Below are experts of layer 5 (counted from 0) of a mixture-of-experts language model. Rows are named gate (a neuron's input weights, with its number), up (a neuron's input weights, with its number), down (a neuron's output weights, with its number) and show model dimensions 256-319. Each number is 500 + 25 x the weight over its row's rms, rounded and kept within 0 to 999. Numbers have three digits each.
Before each expert's rows: "mostly gets" lists some tokens that are sent to it at least half of the time; "comes before" lists some tokens at least twice as common just after its tokens as in all text. This comes from a sample of Wikipedia text that the model never trained on. Tokens count by the router's weight.

# expert 6
mostly gets: "berg", "ville", "borough", "bury", "sson", "ley"
comes before: "-", ",", " |", " (", ")", ";"
gate0:536543516507523529541485499510498541499561498467482507440499511499542491523519533523484490532491536503525502511480478491524512502505513540510478511527470523512499471514491548496483480491506504
up0:503502483489509458457453518472543535499515543485502469504497498515502492475505487478487487479471491470529490496455499533481454551475484511547488488523512500487471501480501552514507503474515532
down0:486489485512473517484488497512494500499478524478538508496525553541488514497493491503439491518506497491541516483464483487520501478473498478447509458477479516493481521500517488554481512532462505
gate1:458501490474476473492479503517509515504507493498499491532493507498441512493481515515503492533499500467499529499493526494485533481519476496482498497503518488528478521520500512521548516489534491
up1:532475439521500468505553481439533557459459528517481481512523452477467491521463541460493477505507488504462508504497478456508492505502508503518498502542460507575497517443482506502466522524510522
down1:492483565456531462516463517501484501478536525475480497508501456477486491513529517540473502516491429487532479484531519489497515524446487533523486485508517522506474492539476480498531447487506497
gate2:528487503539497497461485501498478485518530462467464492509470518457495528475465504484505540508514515529492473500519517492460533543525522476473511519494555468482529475504485496485530485484511513
up2:518537491500453498468481472503466491519492467519471496549479536511501478483486503539489486513517496502461539486497525518497509495479471513500490522528503478489533516479491492511516509498536509
down2:535470496538547484470496496517451491470494477487497544483501453479480494463511498534506508483531494492487527534536474483497552507466472520515475510522444472468499501506520514524525499512441509
gate3:529517528467492458522510504508491499482477502488517520496487483499527527519455478431497503490520506492521507484484520513545487499482468507519518488452507478529498465459499525498510522533520492
up3:492450529523519505524465454464456496466499517501461482483504468530488486512515505532472515484467495530481501503504482420509527476489480496466486497533493514502480468508485517501470487501488507
down3:474476479516509534515485528525490520528502491473508456489491525511501464544459515531480565512489476523531465514541445508487484514514484504501506503517545497487542550523517488548511487523454517
gate4:527552520519495476494510537504499492522494552495463515493455510488462502492538492531488495543491491509506494493511501535504512514467497503512511487514511515509476479486483513524544541512463476
up4:501493486515473466457477454507516541540495489498472504523496535500498514497470474542493521486505529503534460511501489521461527493508475505495505470481511494527488539543509509484448523460492496
down4:466496508452483472505512506522505487509505493430507486470463459522468491507521516513521502521510501531454502537484525508511511479479455491481489480500495502455504500455493504528525487514502461
gate5:495542531483472524534520495509476545485497506494525524474459510472535461522476488496479512517515478561503489506548490483503498479504520523502511473534500509522512500477510529450505478503505500
up5:515456509542478550522482504478488509511489486502463562523493468517506535479497484498500525505481527534525490466507489509505500495493494536553514475452503575461553475519501521485483478504507526
down5:459496492486522519521501517463531501519496484476522508502484502524473490457508523528493506503527486495466489529491528517520521517435505496471481515521460509486474484478485528491455530507488495
gate6:517570518521485532528477509497475511452559490519484527503526444488479508497512558497499485517434510523476506468495539505529512485489532493451510504510512507516498463489508539487464515512481488
up6:557523468516500517511490520495537482459486496495461540495534539534478521484496487524523480529518469482506518489481475509511531501485498533528458527495483459521482498524517536507504501466494503
down6:469502506498553508488497469514534478491516474477472529489486500495523512476470511497474450483482539546470475482495476522473476453501455489504505498479533489493501466489505508527489491487514488

# expert 25
mostly gets: " 60", " 50", "ć", " 51", "sson", " 61"
comes before: " |", ",", ".", " (", ")", "%"
gate0:489494534481483468493477556507527495554505510482549539459505497492500491502495463486508543498478476473486505496428454501490481471477512536527506511507514512532522447478513522488503445479549505
up0:499480510499486517488515507515496536508496494489492544505497466469511512508495499502489524467517471508515470469527458505480468492540506486505498453518504489458512504485518528464515472497527487
down0:527486497450490501529516523514504475494472497477492509477492509515556490471475518534502490483463477476506528483534487481534500509511498497548489519487488499536507523493485512511538524473466524
gate1:466474485523509518506446470563510511500490535513469526434495498464492490488512515478502495494526481513465505490546512516485499454519477529505489479487502468521534452507508531478475494486538523
up1:490527510487499474547464531476502563483496503495507472467501525485542506510470517488508491478497476506482520512520520525463510503468465491514458501529493477505497491504474490489461521502504530
down1:538494494474527538497508517570506522520467495498486523518484462486528522509560512536434499504506496530532469480473494524506528545530520492506463450490513485472514512477506537476445491487474468
gate2:471515519541443503545491519519543487520507534538500506509473489491535496509522468490444469536537504501503485477520511484481527485502519528489496452502483514527484436510534524497526477515566501
up2:509508474474503528458525450485514511543468471523511445510519513489520505497528467529479534460501472485510492476489523529494510459501511515537519509522497494508504470528429509503485535523491508
down2:484491489527490500478478513531490512497491489500553517459510469532479505478511501539507518502509470470486534534452480495535479473496481489460509487492518515511489534487514511538512498482536467
gate3:530572483518490538507520506490485467532495503519491509480516513521481447466482503477526483470461521419484495494510491493504501501487506535493462535479499528488501467521471481499515519514443557
up3:535510505483510499497515468534474508515515491519453549493484514512519528519495519498540506492439497555492458484525502478508524475509503532489492511516478525472474479459502526522515514490506447
down3:474494500515492494448507513500486479534520527458526469483518524508542526479552502503520528490529498469495497486506472504512503518508526498477536495472492513491519532495515492475497542444483498
gate4:471494467484486545524459512473484512512477478458520530485484475483513494481500514512482500500478493477474538508501505487498469497504487536504504454513492433523499493543511528544515489486439482
up4:529426473496500544529483474499510480484497505471509537493492481449507520503550471519499502485503518524473487515509514474487514463439512484490526505505509523490491464483498496513431494524507447
down4:486519509506509502492506515537486499485517498518508507537555525457479536493489509471508493481531524497522539505475483528518492451558502489530522450523520541508444454477512478491510501496490506
gate5:492483501481478514457510507489491521451466510477510456530509478478473502520475506491510424498482567509514470471519489485535489471504516522465511485523533480507518487487493508524536522465478530
up5:483500503546476537514493501520484496526491484504498464496451501497515489532503474477511495466454545526495484477482465526510496470475464491493473530514471461548496549523492502534511463510487492
down5:493514516459483534502503511520534525543507475439470488500513486504506482507503519524453479489522513470516527484549473540502509523490548476493507528527511549532514570505473501485486505531470457
gate6:469466526537494538516519517527498487535529522521521538485480501528542483517506465465525483482518479487513479520526491495461488496440529511519516499525533491513525490503495483488519523482496533
up6:487529485555514523522502505453511541504502500501490511518480475497549510518500500479520540481495518482519444521498502522490505511544535465514472506497528486513489528482462509487512510446515576
down6:502495522505481465478528494504535516547437497515506518510532521517465466523507510490533509491468479491451483510519518486475539517520558492513442543511488484497482485543455525505510527506492497

# expert 18
mostly gets: " During", " While", " He", "Th", "19", " On"
comes before: "-", "|", "–", " was", "The", " -"
gate0:446510473512490472534491537535518499519530474511497466479470504465479503501557463492462515541494486446471486484507479488498477444513512475466467541513527515477507460537474475574533500511501528
up0:534516483503507495514503487537482494528544515479502501486496477484538509508505487501500485498521488472534528478523477447518520484522477539476539528488507581517487476524455464500500501492500478
down0:532474471508507496462532533526520537476503510488502568507514486499514534542508492445559473476494446481467482563516505490516498494483492481525527537500468540530481522496471506512524525483475515
gate1:466480516470534485476503492474484475484486514492492445514475484539505490529485485487487492493496494529504500497530506521568522521479512519468473479499538458475444504508524504495520484474496534
up1:521444496497483460496460513474484507481497474469504487475459512514553506508542501510541502502465482530488497505483487501547486482512520520503493488447530470510486467490511450499498528471504525
down1:554456477526527511535504471532516485501495475478562508517466519522548499475516514497489508483524499511504532473489522463532511518494472507505475508474530544520506499511530487483487504545475479
gate2:500504454537484523484499481525518497513486554490485420544481521456507494510531471499479502504498490504462428459551457497510501462471480502497517494490517502467486526458508469512454540522540524
up2:538493458524497466499536479498518485493518513496487529465499496513504539502490492522534484521480522532542551533494483439492465521494461503493466507485472490528491496507508497514482530535494504
down2:496472495521485507483534497509562477490466475475529484492506499440469519510506453500518487477539536522498456504489519513502493518530482504576466512490539513509486494482537518466520486501478484
gate3:446521524514486468489487509517506482508471508501435497471498482489493505504441531490507523483502522482501448493564499511476477445524504473469540500535477536502505449509501494511493499537509470
up3:530491492476480477474472514485546501474521529490503504486532516460453519474505491515513526477535494492501495534499473497516471524516530467484512521529457535529486503441553495511546520506521482
down3:464516505504504505475494491508499495490531458510498438494475479472496483538520510486498485505453512503507543503484485503512510533521465511505526498479527497510506442482480510478498490572464500
gate4:492483461488520480556510491474492500520510475460472508491529430531525508545530526442518518526478507458510487524482474491542491475494495537521533539498436507543517545506512440467523503506501532
up4:507507491449463503523530503493513515453502520467536483519550466533498538474542501502489460534484524519494562473480498478438484481485493455514498493459513514511515520538505510486486521475473487
down4:521540530487507499520525479510520492494478480546493539457469467465488520477503511484503454493497421512543491458518503486519489503462459493504463489484504460516508480520426519513510515458495495
gate5:498436468497520504514527525486498530474434468476459509503478484487500477493542460519474472487539490512486488514520505478513487517520507526498526480532456504538536503444492519486443501516494491
up5:530463492510485506507484509492492489460454503468527520450514483473469480509479479518526510484484521486498499491518459502524474496478484548525484464479495524459519489508502474507527531530543492
down5:532521489488498516525448490514489480517516503565528517483516554466474506519521470472570468499499480509492501480461503458488489523478467512491508524538488515503486471515506497522499504473490497
gate6:476549513498486488491500492523566474464556499483456499503496502542494493493518469492474497505509533486528539500488485481531503489518471525505495496444521530522493502511479508443528515522464528
up6:523471499509519556494498471497498507488495499540536469505504437509481528538519518500503483480487463497505495502515463518512464519499501514486466468540468489486521512556512485502458524459472527
down6:503486561450554462491511495492531499533501505517505473531477475511497535451525495532563496513502475501481478533495456549528501475456511475497519482508514531509485480520536495490513515478543495

# expert 63
mostly gets: " album", " medal", " Location", " species", " Awards", "Personal"
comes before: ":", " of", " |", "s", " in", " ="
gate0:477499494503482500458537497462517471563473466504466448495520479515529518518539529493451507509492512482488506492473454498516495485546498454540496506507497471473523493498505518496507500518487500
up0:477516505486530473458487502471506488558485467483429512457573486483483557543517527524516499500521541535465491483487486472497498499498507546515542492499511544511498469494553473473477487482497485
down0:542479515516499499523496506526527506491532526516520500510458536510477508506481540497487503517455488482558482517540504525498484509517491504497457497508505447456418468501497487502459494541524507
gate1:476496438500498456518481523460504503524502489497497508501503516491543510485482461479477501538490511523491513493482536531585467501492504539499520571505497514520530507477484515519497490493518503
up1:512545500523523524453484496547512496517526512500467496493488465517470532586470553540559511502516491484496520468520473459500508524531496498535477499477482505513517554469500462553506479526503511
down1:512485471591473512503482489521470519506492489482531509528499472492516553491468480526498474483533498523490493490485522520468477511548489481500490491517550458512526531515486483470493511522490483
gate2:487532498520479488461514489515487505512510480494540514521492514494551497514494483523516513513488498502476472540490493451503499490516474486503467511490505456514523523487512485505476524459541492
up2:447532468491496502483531487475514461535522506489477496481484455520498516498492470515527466518501505488443522519501499515512472483496525491478476495552503493516464523481511510501536535528486494
down2:516507498490547491524549469524496508491504499459527520533467466518510502531498456552547497548532516485466473531522469481517500506469496437492513444485475515457496501512498510497491501477502476
gate3:443515497516511476514502521515519454493491481542518541523501531507509487450485536513499485473489516487487520507490475506529514497520555487517507483509491480482498538473471522490512541462498536
up3:505469524485515519458512587536488472507473534489509500506475471535497527493490465556538536494478505470486506464548525472505491499459519548474490496493513473487464460480497511548500502517519526
down3:516488469508481495512494501456500529502535510524508500503477485495488528477468452494539470509502506456517536459513473509539454550517496479476509456498527501510534485509505522507524478463540513
gate4:449500489534473543498496498472477502542537457446506495515517523482479483510491487508496545515469529502524524502496488452489520524455513532494515512500533525552481495494481482488472504506478485
up4:468508484549487490520500475505529490510481481468545494480541501495473527517483488502509482466477498488519503472470512493477465527481515498505483509503526494487534501519509488501560519507490504
down4:490465549494506479536500465498492473484512494527506520510475517544476468501479561455551527486484440504467525554480505487511488441503499476507495460487507485537511511483480431516498502486459480
gate5:509460489552490502543496522471548460522509529472524522508478488520514476488540526515498498507450459511472475528539418476482477499539492470497506546478498477524529543477553541487497469497485502
up5:484484480505487512534510485492476531520480516477489489516541524503487501526484498506488489518488516496490491513536522506527476487491478520496457561521480503524504522449491522487440491535505529
down5:557549496536472524512515512439516506495523472541505494509517542494524524488495506495484511502486477473496464470506546515491507498518487509494520527489495458505532492511517491486462555507521524
gate6:481465499526487491498521498483514493518484528502513482526526541513521498494498516481509523521487446512491500510557501500480507535507490534518505503501514495522491475520498521460476501437494448
up6:516502529504568536489540514494515527486499487487441495528508515544500494495439528474508510504554540491508509494479507529478496461508504539480520531543488482520487551534437532462494504476520478
down6:460526517446470478512517494548509500516526516466512501514460513481473480523508552481526526535520511491495517524554516514544489494509508482500516493461495491496492490461484521516484440486530484

# expert 62
mostly gets: " Cup", " league", " League", " those", " Championship", " Championships"
comes before: " of", " in", " for", " and", " =", " with"
gate0:477554506529543496509516460540471501467536509429483533487492482464530484475523530516468465519463502478534508523515471513526502521500484481574489525515464480492522493482520500501506475475535493
up0:516484508494501488525482554463501560541531458526521510520479461481549551473495506512518465484505494491484491487499508528481511501543543458498527535514495495494478474487510473487489495478511484
down0:441483495549506493507482528491493513468526486492522521457505500491493465480475496450467536463511476549519459509495469506475572525471546520456515499467508497474503510506493526503536531540468493
gate1:482434491500483496489478510549503457460496514471493492522495493499497500535524539486455529536498548541508482481511427496532517496452523484466506489532483497541507469526484533497482546516504469
up1:521539496580499520489505513461502489517496515463467456501511475471472488481489492474429503499487472492505509475506479535476487448469492501493510493439544495504462454478503531514475489468516539
down1:487498448523498527505522451506529474492459473504508489552512525488432482476491515503475475452498511484482528484494509457539499491499488486485502473553521494492484481470514475524556535522515478
gate2:461527489534492458513509440508488492501546508510527544493478536517485497498494482466496485470485465452552478510509495514522536505521513494495454458524522553462489493456477510469531492505467504
up2:483529539491523498511496511513500482470514505517457470502534451490489523522512518504509485517488462476468442508506490511509494454523519460522494512540468497542479511511494480500477532511515489
down2:479498476533513550504482517519517515478516504506556510530465557487502520515445510553495516489544492515515502490513473506536510523489474528479482490487547492522499493496505473525444515500485511
gate3:491493500509442524524500466492496486484477498516472527530473502508503536503498532526475529505472511496450489445482495531522552524561445486535518502534494463493470511490496522495508540498547524
up3:525510533476470525458494523513495470528547535458541498476485497501532523509479493458516499512480551537511485535497492493554507512486513471477480468469497506488546495534539526522525563546466531
down3:496510505478505509464527488484490500503496488467523490493525518459553508517488492509511549508467492511485523468517514499508506472530497472469493496463484581512514539501478478521496537445523491
gate4:500472494485514486528502531524488506460458547506507527522478491485465471493457502494483509503454501515502488475505525485521500499529528540495458537481478507504518511527511487488513511472503478
up4:499509545487541497552511476490484483516478486536549495539491495476481495481468498488501521473534526493523493485507519458493532482484528497465467534458496452518481499489522447506525474545527482
down4:472499479518468515462513522482503478497458504497521468471514489536480488549518539552466522469395499530507527469440497470524480528493554509509523513526496540500497505505495477503504475519483458
gate5:506502485526479470499492504480463494505510526475543485489469514473480498491495472498433491513495481477546494487524475459478515497515499498477518499474490488462528491502530479484483521535532506
up5:469554522504467476515487484556499535495525491524510479498467486510478506482566504483500550478517499493518551508515523518566540513492490506468482496501496538488500499526488469486504507507465503
down5:465522512487503483521490526518516506513522486549528494468493526530543533509520506479529470525508504533487502527470527530486468478523561533507456512488503526499448473500497480522507513483532486
gate6:524519450511537494510505511564448516500534540494518474480517507516487527497471485549469517535555496504469511490508516506516537492472515459504538514565475447499497496474496490471506496474519499
up6:513463526491500503522428513463535478480506434554455435465486495557513497474512458532503499471507501522526511514457462526474432489472503507526480506483441519472507483492468491484465494493530497
down6:479480497543491490454489499504495477479476482516474463489545515479505463518471527526523480522520498492530460522508487519513516459484478486510521501474491516433506563502510522474480545476509527

# expert 9
mostly gets: "ville", "nia", " Angeles", "berg", "borough", "shire"
comes before: ",", " |", " (", ".", ")", "\n"
gate0:492459481502458490494477547520505545510553528539474466476500530523495491553462501499501539517509497497512514472547476476558509501488451474535531515511501476541504490533520502501510493478517490
up0:521472507517447453488502468504487539508543477487519430541524442524478460475525532493487465543524492491520533524488514502547455478514512520528448483522503470534486491475500525493485509506465533
down0:486484410509491475459502519466495505462482513535485506463516523484504488549486537476513515471484473495480542456568543470557494483498451500497532480494478482572484504534462491517506450496530517
gate1:511470507511513485526478491514510511508515494476491475463484456488448492524492544477465483520448547499528516479475497490501495513486499500516464502500494468468471530466547526555531532519459497
up1:478507504515503522490544475504499544487489496490503510522512481533435481491461501506521495480504479490517495530494540527491503509511507499512481470492498491543519478443523470487515469531481505
down1:518540523521451519539485499519524520519513500502518503491499480533526515501507489469506486467537521508474475549522548520449524539470493511498487507504510471457496499500484512504469456482513476
gate2:466497496488503532507494509477507471501507555502526483466487526501539485526497495475455532498513539512507504481505494493504487549489528460473481503488498494510481537519501498504542509503503499
up2:501537488579507509467495535503498479490479496512493454521460537537469482505475484513520478532521532543500505517437452451489524537512485530485479493495493480499521515483441501455486513509493510
down2:486481475536513460492489508473482495511526494507490571503465528481566497484463480518492475534479516456491479472514454508507497474528486501487513489459479480495485510479510512470511537549518460
gate3:500521543506503533516501545548522517543515489460521463483491489507509497537503454507486471468470483476510490483508462488517462549499489502519489491493501565465494526517495499499503527504514498
up3:532484524492493465470533507507501544475479453471492532456487533528510495525535516460511503505488482467470487518501493423551494511486516477498496490482511481546534503515521519508490488434463477
down3:523491551521478515501497515465513482501543514461514459517525486505524506468509520512500502469493539493474532507496501496496472510493528530509493477459507540450477484525481505524483512483489490
gate4:465494485474501490531539467482440497491474488487483448479505537492494510482473536475511501513520499516482467542500491520484518503514459494496503511513523517485506511561516536487526495576509510
up4:488554481533503492498513525474510498531486475500504514490547483490531515529515501519492471510521505551447517460490489512466475446476503518502532535469471533518474456516506511533463525474506501
down4:491505504516466531492460508507486507491501518496471498495476478499501461483494468545505488496488492505505482467466536477543507515541506537452490518488496468467509479519538498524551481543483502
gate5:466471476511494506452450512482526531496511529483509526483476491512501547515491517517497491506504527483502503530515504513477519511498469539433477523529502495553514521498515533521492462485498508
up5:492499455525495448521496484471454483486469487545495485502492491516546513509529475462484458517484500497504483535559507449517493512505448475498483492498506487482520540437448458467487502521510473
down5:502518544540478482513529569558519486533470505484533488512512530505524461483531500501475514494467525473478510478460497483497466487490498528499504434497520513516488547540502476515491497480486515
gate6:476495492500506513518493495458520474493510545524452505523471477481478553475516497530525533481500479501481518510521510493465485481473467466469521566509498476517530519440514516502480491515508541
up6:496504454524473469464512469510512512495488518466507522482475510480490510497468466507529537499468491534457485489489491529485425490513531484486491491471509472510503470516517485524498489549528510
down6:510498522512500495532468499517548525478504507504477528494514464473495492506486508494437514493486510502537493479491478496459557521530495548504472521536485477508472528533471527500517518492533504

# expert 57
mostly gets: " ft", " Succeeded", " Preceded", " MF", " JPL", " km"
comes before: ":", " |", " of", ")", "ed", "ing"
gate0:478504506467535496475527522445471497486505505491547500474528517503453503493490499472517566514515474455496507486496461495491543532508479517508440546491487515516458502516474488511475509570485545
up0:530489518493488524509499567457492492487499476542520495463496506474494472509532514477510543493509467510476462508513450509496503465474545485486487514471505507559487497467545494506559518545503485
down0:526498465505501496486504494471523480506502520519550513488521485489534509484525487503468531539493536521573484492524442531458503502533502504557563485508439520491509535485498484523508510493488493
gate1:511516498509523554532470494485462480498509518483512517487500509515505503487487510491474466512547518481505508480493530498477497465530500490478480494470522524509482484452525481543492491507509513
up1:544468496457491508483504501510483474503450479485555508473518459490518472466529483466472550481497495482490492480536481520484500489520492479482510463493536553515491512510478463535474466506502500
down1:511482494511516498506502474473517488534471496482505508515480494473542445482495478492489498478488532498486508468489512522495482476515538476508495529496528497489527545515513530524516480506480505
gate2:440464506482548505494520529495489503503491526512498527486484495502499494516506496483489518520503504496508497464502453520449500486517482490484511474520520496543463482485517503480464463502520558
up2:521541471506489491461532532530505523471474472477478534531483541505478450498490496503494512505505467511504506473451501446482465484554473510500521501469492522504495453517526507517492513488505471
down2:509461504509478479477509517494501490478474525529517506481477458520490548512496485484464499530515507515441486511509525496527491504483515539508506494529489521471495477469524539514488488500463470
gate3:483497471428494524501470514516482540509487531517479542480503501510472477492494484483443483503501509534483498504516448460477530478510532507511487489494546450498490500477483493495506487500498563
up3:487479491491491445490535526523519526487521458498516489461508515518483512474507487489480500513478510491551475522503524504514511543484505477472466518500520503538466493500460520478487518488496551
down3:472471455517515504506487461534500514519486503515477506520501518505520465486518484497474515501542554456501523514519493457507517518531489448541522490482450506547486486491499479460543482475531520
gate4:510515488483566496486501473443486523540489525507485461502503473508483527511542485514487464474495569448496505505502507505469499512538495505495509492497541503473488506488485484484464501481491521
up4:450508490505463526489509502544478536496536536500518523481481539503517493551494474523528532504522484493523509517457490492499494471478450471517455476496511457510484488496478482504504486466483480
down4:458522524509534481500498506439489508529519508478531489513482518503508468507457509480551537474476469494530504473525547532488518538485470495497478473496496484491489521490534500515504514447529495
gate5:497476522514516460524469493497441533472503470548538513469488481530421506504515524510470480533516499479450478459497487521535512518508496508519491512504493458547459483492476466501478476464526514
up5:471540500452511499493540495490520475492471547472546473488489511535510485490461463481522489504562529532522470511477522506515501505473494470475487484470500527494514534502486490502482496513493485
down5:519552501470465508483523487529517526518541472445505504476502499496492538517483494541509472486483519504500506462510528472498510507472493524486472514485508533503496507487472488520529504467528537
gate6:466469510486515516496456508464524525524518537466507532484516509539535474482486560474498519448543491483511487508516511536498501529486451521503509463491521493521474502503517514502495513518472489
up6:491489471485529509520507484522493542505487457561531473481505480505470527510459503507467493540517542477473469482431506455444492543501484529473505493478513528466514516551499462486484511467506503
down6:500481512486532504504501524537506494507535503460536572477504473532488529527504463522494521504478484508515504512494551489485533504499491541479506488523509521524459493504527508479519515441518487

# expert 16
mostly gets: "\n ", " including", "After", "19", " 2003", " ;"
comes before: "-", "|", "  ", " 0", "–", " -"
gate0:499515492529471495536454521510470490432474465524466469496465484522472539501491468455493480496493501453511492476528485534510480496502499507539507527495522546468520420473532518492578500540524492
up0:502497502503493472519514518494537533523471500494491481506527501531491491504489468518514504505477512490473534520590475492506479495534493538511504503511437480465514468487497503535488526488498506
down0:499520527441549520521479509521526513584476535483507491507480474546506507532504507526518511472481515497469467507505488534480510519499433505533542530469513529476495476568502558505506538516505456
gate1:491531490511454500486507483512534541485506503489485487543466483487532458469526540503479497486502503494494489503495509502473500517504503518461511523529478511497512470509531508496510515520498461
up1:516527467530532478503492458484522489502495537457465527489496511537529489516515545466466546517504500543514536487525478534480496511462504492518512501513547492490544511463499510482494487483531502
down1:492502475485527512512469492513491515508532483468496530543499526527471527454480479492500494511517478486497480515490480494520461529469465480479510487506501466464539476487485471484503524467536536
gate2:484500512514446539456500512529537479457507509481519504489499525537502520508478547502502530511518503554518500468508512516505519539503500527481517459538547470503506525491570516489534467487495478
up2:460506518496513482481477495506504517493463544490502559485491526517469485485446515479471518528470469523507524519473463492482510490502494473484492485499442505460486480490540475463506534500487543
down2:457508514516496531493484520499537481476520475478470529539491478493484482559423492510514491428495510495508472511537501461470493490498541486490476506477522468477485502465518544494494428507500523
gate3:516460493541471499564518507483500493549512478495489489528475540489495468480489479484517471481514487518482503491506473493507484538500448503468530527432489487485465520492504498474508506505488462
up3:504463469467493495491508503500510491482521500501475525528528477509525499489490495451471470513498521475548520510506499530517542495499501479491518491473502473508472461498498481530551516545494521
down3:468479513511481466512489503462479475494503489473475518521459486502551514503501520524491545495479522507533509439492508494492495505455519511437496509490513465492416505501481506499512515545522583
gate4:506525489500543467491502406532452519487529520475487499497459469509466475515504510505448490502464515538477528492497511523511489521500513525478566497519494504471540482489526463475485503518526479
up4:514529513546520478522474493501528511484508512531497497505507509527518484531525454504489503516517488540453552508541487498488483483515499516465497507492501512488486499507507475525492449491476492
down4:512516490502484532505486531490494482498484518490468505465530493514504475507509502489477498493495460501518506491495504535471479518492533529471556514460479521535526507496476526484481484527508519
gate5:508499481499473483506503484500496512461530505493498542500500514506486477519472479489488506528479508421501519476481519513518491517496485508494491470466552523519484509505506519509484547546515477
up5:504515518519459481539520475484469522519465466472470501550485483492514530519476454576528452474532477493484509501465526525516471472487502460422547491510500434493501518502464504503516454527498501
down5:508527484510468511491480476515475490503480513483523482503432516488487502504463503495492506525490418505512494510527568461536480509486495538508454516487499502523489487518479533508470549462540542
gate6:518522450491502516532503518519476453481464518476532489488465515474505473507505512495464470474493506489535483488479536462513507569483503531498518449511504521555477508534523522482449495492525478
up6:516476496482515528505524516552483474502477505500507489479520538498483506523547471525520514524514524490521468566529489526497476544501476468487481531523540478468480515533470518504505499526511494
down6:504477468492513466465488509480509548476513483509499511487463482543493506441487473498515560507493528549452518509512449512495465474516539499439493529489460529530500468492484522519493536529556467